config.toml
num_hidden_layers = 18
hidden_size = 256
n_experts = 64
experts_per_token = 2
d_expert = 64
d_shared_expert = 256
hidden_act = "geglu"
moe_layers = [1, 2, 3, 4, 5, 6, 7, 8, 9, 10, 11, 12, 13, 14, 15, 16, 17]
router_score = "softmax"
normalize_top_k = true
routed_scale = 1.41
balance_loss = 0.00769
balance_bias = false
router_z_loss = 0.001
n_groups = 4
groups_per_token = 2
init_std_router = 0.015
lr_router = 0.000448
vocab_size = 8192
norm = "rmsnorm"
norm_eps = 1e-07
tie_word_embeddings = false
optimizer = "soap_variant"
learning_rate = 0.00546
beta1 = 0.95
beta2 = 0.99
batch_tokens = [32768, 65536]
max_seq_len = 1024
train_tokens = 334500000
max_steps = 7371
dataset = "wikipedia_en"
Below are experts of layer 11 (counted from 0) of a mixture-of-experts language model. Rows are named router (the router's row for the expert), gate (a neuron's input weights, with its number), up (a neuron's input weights, with its number) and show model dimensions 0-255. Each number is 50 + 15 x the weight over its row's rms, rounded and kept within 0 to 99.
Before each expert's rows: a language model's description of what the expert responds to. This comes from a sample of Wikipedia text that the model never trained on.

# expert 11
Name-internal syllables
router:61 52 64 67 42 77 42 62 39 64 42 60 53 78 78 46 41 37 39 40 47 51 54 48 31 31 62 57 51 54 54 37 46 32 38 29 70 34 85 52 75 68 57 62 56 60 38 49 40 43 46 62 77 56 37 38 52 49 40 66 55 49 51 61 56 28 71 31 47 81 51 42 45 40 50 51 64 26 39 30 54 61 67 78 55 34 50 62 40 32 58 33 46 75 39 49 51 49 49 45 60 40 32 48 64 37 59 68 60 78 70 58 58 31 79 44 42 40 61 84 47 22 47 62 39 60 46 54 59 33 56 45 35 44 23 46 68 29 23 54 40 26 69 37 29 40 39 52 40 81 44 72 28 47 79 71 46 54 49 67 50 42 27 41 78 32 35 57 49 49 44 65 57 70 63 42 30 57 42 70 43 89 44 56 38 55 42 67 42 45 64 57 27 60 51 63 41 49 45 43 61 60 76 35 55 37 68 35 55 74 63 63 11 58 64 97 18 66 53 50 57 62 56 62 51 60 69 24 63 56 72 33 66 30 59 48 63 54 57 38 74 56 26 63 65 28 37 25 44 85 52 46 22 58 55 44
gate0:35 58 43 61 33 58 55 45 62 27 73 25 63 97 52 38 65 23 55 25 35 58 48 44 56 54 59 78 23 51 46 47 60 23 53 54 49 42 62 64 65 55 53 44 42 32 91 62 45 52 69 61 40 80 70 62 45 61 62 44 48 40 60 62 57 37 66 29 34 70 34 65 43 55 48 30 90 47 51 40 46 29 61 59 31 33 46 42 45 33 51 42 69 70 66 50 55 32 63 49 38 28 48 54 58 46 40 39 46 42 66 62 64 40 47 37 37 57 70 58 69 55 44 32 57 36 35 50 70 68 42 55 55 38 54 45 33 31 43 39 34 52 66 55 39 40 26 39 35 61 63 75 19 65 61 54 65 36 47 66 45 24 13 71 62 64 51 45 52 18 64 72 38 54 66 45 38 56 39 43 46 82 38 66 57 59 63 50 60 56 34 29 30 11 77 37 49 56 51 55 56 55 72 54 61 65 49 54 86 43 51 20 37 62 86 53 48 49 68 31 70 46 31 56 56 53 57 26 64 41 57 42 70 54 59 65 62 60 51 52 78 64 38 57 54 44 39 52 32 21 89 73 32 71 42 41
up0:46 33 47 48 43 64 17 39 32 35 63 52 10 29 58 52 31 54 40 32 53 48 45 33 77 46 59 54 65 70 33 41 47 46 77 29 57 50 39 33 50 72 54 55 28 42 42 74 62 78 49 45 26 30 47 39 61 52 59 42 32 39 31 69 23 42 52 39 54 40 68 29 69 67 35 83 34 37 60 61 38 51 48 32 35 66 71 48 56 43 47 53 66 76 31 34 72 47 46 43 51 64 35 36 52 11 34 56 65 68 53 44 54 62 32 41 41 71 33 61 44 36 48 36 48 37 48 31 61 29 65 38 34 51 59 67 39 63 29 36 58 14 54 49 74 79 66 56 25 46 76 75 71 57 40 72 45 35 30 71 43 45 69 53 46 59 65 43 28 58 54 62 48 51 65 68 59 59 53 30 21 47 49 53 77 73 37 59 29 55 46 36 28 39 39 50 80 51 48 26 42 40 45 55 54 50 67 39 37 48 64 54 57 36 55 53 72 54 30 21 63 52 58 38 59 65 20 24 64 51 68 41 45 83 46 61 71 30 42 56 30 48 66 67 89 60 62 51 69 60 35 47 72 46 34 58
gate1:39 47 25 38 68 53 30 69 56 58 51 50 36 52 61 33 35 37 16 41 64 58 56 77 30 50 47 50 59 83 53 89 42 40 32 37 57 43 86 55 63 34 46 52 50 30 72 34 43 39 69 59 66 41 36 65 80 51 52 40 48 78 51 64 73 64 55 76 51 44 57 20 43 00 61 76 61 50 52 34 37 34 33 51 46 61 49 58 26 52 51 68 43 47 36 49 66 60 42 73 40 54 89 62 77 17 60 51 40 34 75 57 55 45 60 34 39 43 65 63 54 19 50 46 45 41 55 48 45 36 58 47 35 41 66 51 46 52 59 65 70 45 58 22 30 70 42 24 46 68 83 50 28 46 71 59 64 57 69 55 26 38 59 31 49 47 64 41 60 56 30 81 65 43 50 41 55 47 50 55 54 66 49 50 56 38 45 41 32 64 64 27 41 44 11 61 49 48 58 53 39 39 50 42 66 52 54 43 48 43 38 32 43 60 52 45 52 61 38 44 41 65 33 41 61 80 45 48 21 50 97 34 57 28 75 75 46 35 45 55 86 67 47 60 44 56 36 28 39 36 41 60 52 36 44 47
up1:61 72 54 33 57 49 45 29 25 54 63 70 53 53 48 46 45 50 54 55 26 31 47 50 54 71 26 60 40 77 39 57 61 36 67 52 58 51 28 62 52 48 57 54 25 43 27 67 44 28 40 59 47 68 33 63 48 63 48 61 83 43 40 57 43 45 37 44 56 30 57 32 42 48 51 53 35 58 33 51 50 64 47 34 63 50 49 49 75 61 61 66 57 75 41 60 70 73 63 42 48 42 86 35 76 51 43 33 63 46 37 51 35 39 59 26 62 40 30 60 53 52 39 81 42 60 47 30 28 69 58 53 90 43 54 32 43 55 55 43 39 56 79 57 51 13 48 47 55 41 08 61 45 61 28 61 70 57 61 39 51 55 52 35 38 60 54 75 34 67 48 47 46 47 23 47 65 48 30 50 43 46 57 71 49 43 41 29 75 51 33 19 35 64 77 37 55 53 77 50 76 59 34 84 27 53 40 45 64 44 48 38 43 49 64 28 56 56 02 55 51 63 30 53 50 50 44 41 56 51 49 63 50 28 63 34 49 60 95 42 50 62 55 34 48 22 42 09 77 65 54 13 65 66 44 28
gate2:54 56 76 31 55 32 57 51 48 35 72 43 32 63 67 54 17 35 57 67 71 44 77 52 45 46 70 57 66 51 54 52 40 32 33 30 74 74 40 68 67 67 57 73 76 78 41 44 49 58 50 47 65 58 53 58 61 62 60 62 43 59 77 39 46 39 99 58 61 84 38 38 44 82 71 44 58 34 39 59 50 62 62 61 55 62 71 45 56 35 63 74 35 70 56 40 38 39 39 72 57 62 72 50 54 61 26 39 38 38 53 42 55 66 40 33 64 54 71 85 42 43 60 46 32 45 46 27 45 38 51 55 27 56 38 41 64 28 33 60 39 48 40 66 43 46 53 45 38 43 37 42 33 66 29 23 43 44 57 44 33 73 48 52 54 47 37 60 50 55 39 77 55 51 75 52 58 68 74 27 58 72 43 43 45 62 57 61 49 58 67 67 00 33 13 65 51 71 62 47 36 61 58 44 52 27 53 59 76 38 33 46 51 61 57 46 60 58 52 27 52 40 59 36 46 57 81 51 66 51 65 25 41 28 56 83 28 49 49 40 66 63 39 59 70 48 50 40 33 70 30 49 40 44 19 68
up2:58 61 59 45 54 61 69 52 40 68 61 42 64 67 60 70 30 42 37 52 68 40 48 87 51 46 41 75 37 57 48 65 63 59 59 46 51 53 40 81 61 56 67 29 57 61 43 43 55 55 49 27 62 31 59 23 60 32 42 24 46 63 44 64 61 45 52 43 42 61 58 55 37 10 53 48 47 29 49 61 55 59 44 71 45 39 74 25 58 29 63 26 54 56 42 48 44 63 72 72 45 31 53 71 47 45 54 49 77 51 85 25 59 82 61 47 90 58 76 40 67 61 64 53 50 45 46 29 56 32 29 65 20 46 22 50 58 62 30 57 47 57 37 32 54 54 33 41 46 57 28 48 47 60 65 53 49 67 62 44 20 53 67 26 70 53 00 43 50 28 71 52 46 53 51 41 29 45 65 58 36 65 72 49 36 46 17 51 40 64 61 44 49 46 70 48 56 40 60 67 39 77 58 50 33 35 48 68 74 65 38 70 45 38 67 60 35 62 31 69 35 77 66 53 60 47 64 47 45 43 78 77 75 69 52 53 52 28 39 60 45 36 40 25 40 58 44 43 46 49 68 39 42 68 31 58
gate3:27 64 67 43 53 64 27 44 34 26 56 48 34 54 34 00 45 67 28 45 37 50 43 50 36 49 28 50 56 34 72 07 41 63 48 37 40 35 27 38 42 53 65 61 24 50 63 69 59 62 55 82 69 51 77 36 62 82 29 54 37 31 73 68 55 37 85 43 56 54 38 45 49 40 51 48 45 39 37 77 56 50 43 33 61 53 73 61 69 35 22 33 64 64 72 36 63 55 43 45 44 51 31 61 42 75 62 68 47 37 65 48 82 47 65 64 47 66 52 55 32 44 58 58 51 63 68 32 44 28 34 56 44 28 29 42 36 44 41 61 47 47 53 35 40 66 58 59 46 61 64 48 55 52 54 67 33 62 70 53 52 67 22 63 29 58 31 66 38 37 66 61 61 58 62 32 28 61 51 68 22 55 13 44 69 82 71 36 26 61 54 44 41 38 56 58 90 11 46 34 29 34 44 81 51 54 61 58 56 64 52 44 36 51 69 58 55 62 37 59 47 43 43 68 45 46 58 56 51 62 65 53 35 52 42 46 33 27 35 49 75 57 33 40 79 70 62 43 38 57 48 50 62 60 60 46
up3:61 64 51 55 42 47 35 75 50 66 55 42 13 59 29 35 28 52 32 57 66 69 45 35 63 63 77 57 82 50 56 62 54 62 29 63 38 62 52 53 37 54 66 37 66 54 69 44 39 50 57 89 65 70 38 50 42 93 36 27 78 65 64 29 74 77 40 51 69 53 27 59 39 53 27 41 65 40 12 59 47 52 47 62 54 60 57 49 29 65 54 61 43 64 30 46 59 34 48 55 36 31 46 70 45 59 68 75 58 48 33 59 53 41 41 45 40 57 44 47 30 55 62 59 64 40 43 54 52 72 46 41 73 34 59 44 23 54 61 73 50 19 28 50 43 28 69 79 49 47 54 33 55 46 62 38 81 45 44 33 43 51 54 71 30 44 53 35 68 85 63 73 37 36 53 51 49 38 54 38 46 50 44 36 50 73 42 30 51 45 60 57 23 40 36 19 51 60 60 62 45 59 47 53 50 35 60 58 64 56 39 52 62 69 28 24 68 52 55 31 30 78 31 64 58 78 41 46 80 62 31 53 68 71 56 51 71 59 32 61 60 46 51 34 37 47 80 71 47 11 49 58 51 58 55 80
gate4:56 31 37 40 52 92 62 46 72 66 62 45 64 53 83 50 45 26 45 57 49 50 52 51 30 37 53 35 62 42 07 52 47 48 68 51 87 64 54 70 71 43 41 40 26 57 38 62 54 63 64 67 64 57 57 14 63 35 24 42 50 20 22 40 62 52 37 47 40 26 57 44 37 53 59 60 67 49 43 40 43 64 60 37 46 65 57 39 65 35 49 44 57 57 38 44 29 40 58 39 28 21 27 69 44 31 27 59 56 63 85 52 53 51 65 54 78 60 52 48 64 38 53 94 58 51 40 45 40 60 77 45 21 60 19 39 44 38 40 61 73 27 70 23 60 58 50 45 52 41 38 30 53 36 69 27 57 16 32 39 33 48 28 60 55 46 46 58 58 44 70 54 60 41 28 42 26 62 59 69 64 73 57 86 42 44 49 63 59 45 55 54 52 49 25 60 59 30 76 36 63 62 44 59 58 52 49 51 49 52 37 57 42 55 74 55 33 71 45 60 67 49 49 60 58 55 91 68 35 50 61 77 63 46 39 43 57 62 49 35 39 36 54 58 27 41 56 32 27 72 32 49 18 40 43 55
up4:48 57 46 40 84 41 26 69 80 42 52 49 33 56 63 35 47 99 64 26 57 62 44 55 26 62 55 29 57 52 53 22 63 38 65 50 46 73 60 30 67 44 50 42 34 54 31 48 38 42 42 45 94 59 50 69 57 30 36 56 36 48 54 46 48 37 51 46 54 48 55 53 29 67 63 68 50 53 39 48 74 39 31 38 46 54 55 13 65 34 38 73 52 30 67 47 74 19 60 57 32 52 31 56 37 30 69 53 68 70 63 43 44 43 64 59 36 43 59 66 62 32 74 47 50 63 59 44 49 49 51 38 46 74 30 89 60 52 44 33 49 47 78 55 63 50 60 41 36 81 53 57 71 44 84 54 34 55 34 73 49 62 61 62 66 63 41 31 46 43 52 31 33 29 43 80 37 31 99 68 46 65 71 54 39 74 49 62 45 46 58 45 44 35 44 60 46 38 51 63 35 32 66 51 34 49 57 42 46 45 45 53 42 71 55 59 24 51 31 78 56 39 56 38 34 60 18 53 54 24 78 51 70 51 52 48 59 37 53 55 38 57 55 64 16 50 55 38 63 51 35 70 61 52 50 70
gate5:54 54 54 52 38 32 47 17 60 44 72 50 44 45 58 48 50 62 70 51 78 18 27 74 64 44 29 58 48 75 49 66 30 19 72 43 41 59 62 33 55 40 68 59 52 30 43 79 44 35 58 51 55 49 39 78 38 73 41 38 69 62 50 38 43 56 69 62 45 37 25 45 73 42 33 78 71 62 24 71 44 38 59 64 65 57 36 78 60 18 44 58 59 62 58 41 60 57 49 51 51 32 56 49 81 53 70 19 53 41 35 24 68 54 50 04 62 34 45 57 59 20 58 26 56 39 27 67 41 55 30 54 63 40 21 40 30 80 55 48 50 63 41 41 67 30 53 06 51 54 59 42 67 72 67 39 62 50 49 50 68 58 35 65 70 45 53 61 14 51 47 67 25 60 94 60 37 63 40 44 35 81 52 44 51 63 31 32 51 76 46 51 44 53 52 67 26 54 49 41 36 24 44 50 54 58 72 63 57 54 36 38 61 64 51 37 60 65 32 47 47 44 42 40 77 48 45 43 48 60 62 54 71 63 61 57 44 57 65 61 60 45 56 54 67 18 40 38 52 46 41 53 72 51 52 58
up5:76 41 84 54 58 78 53 53 45 48 58 80 55 75 32 54 62 48 54 35 74 35 47 64 44 43 66 49 71 62 42 30 79 74 25 41 42 48 57 67 51 58 40 69 56 54 52 37 53 70 56 67 36 05 54 44 65 80 50 42 46 56 57 54 62 41 40 69 63 14 67 33 55 55 26 51 65 52 31 41 41 73 51 44 46 54 61 60 79 67 42 74 24 54 38 64 38 91 42 33 43 55 64 28 48 61 53 45 42 34 41 28 54 63 45 31 32 60 46 46 42 24 50 47 57 71 57 35 42 40 39 57 57 17 40 35 46 27 49 61 48 28 66 46 56 57 46 58 44 49 30 52 53 57 60 45 52 64 43 29 56 38 50 47 60 62 44 40 08 54 38 52 31 70 57 66 57 49 50 73 19 43 68 40 40 79 50 47 44 29 22 48 52 49 43 68 35 55 32 61 29 47 28 45 36 56 44 03 77 54 69 46 53 52 60 60 44 39 47 74 25 48 61 50 36 36 64 72 39 54 46 31 17 59 31 60 22 56 39 52 70 62 44 17 51 78 63 28 69 55 57 35 30 54 54 54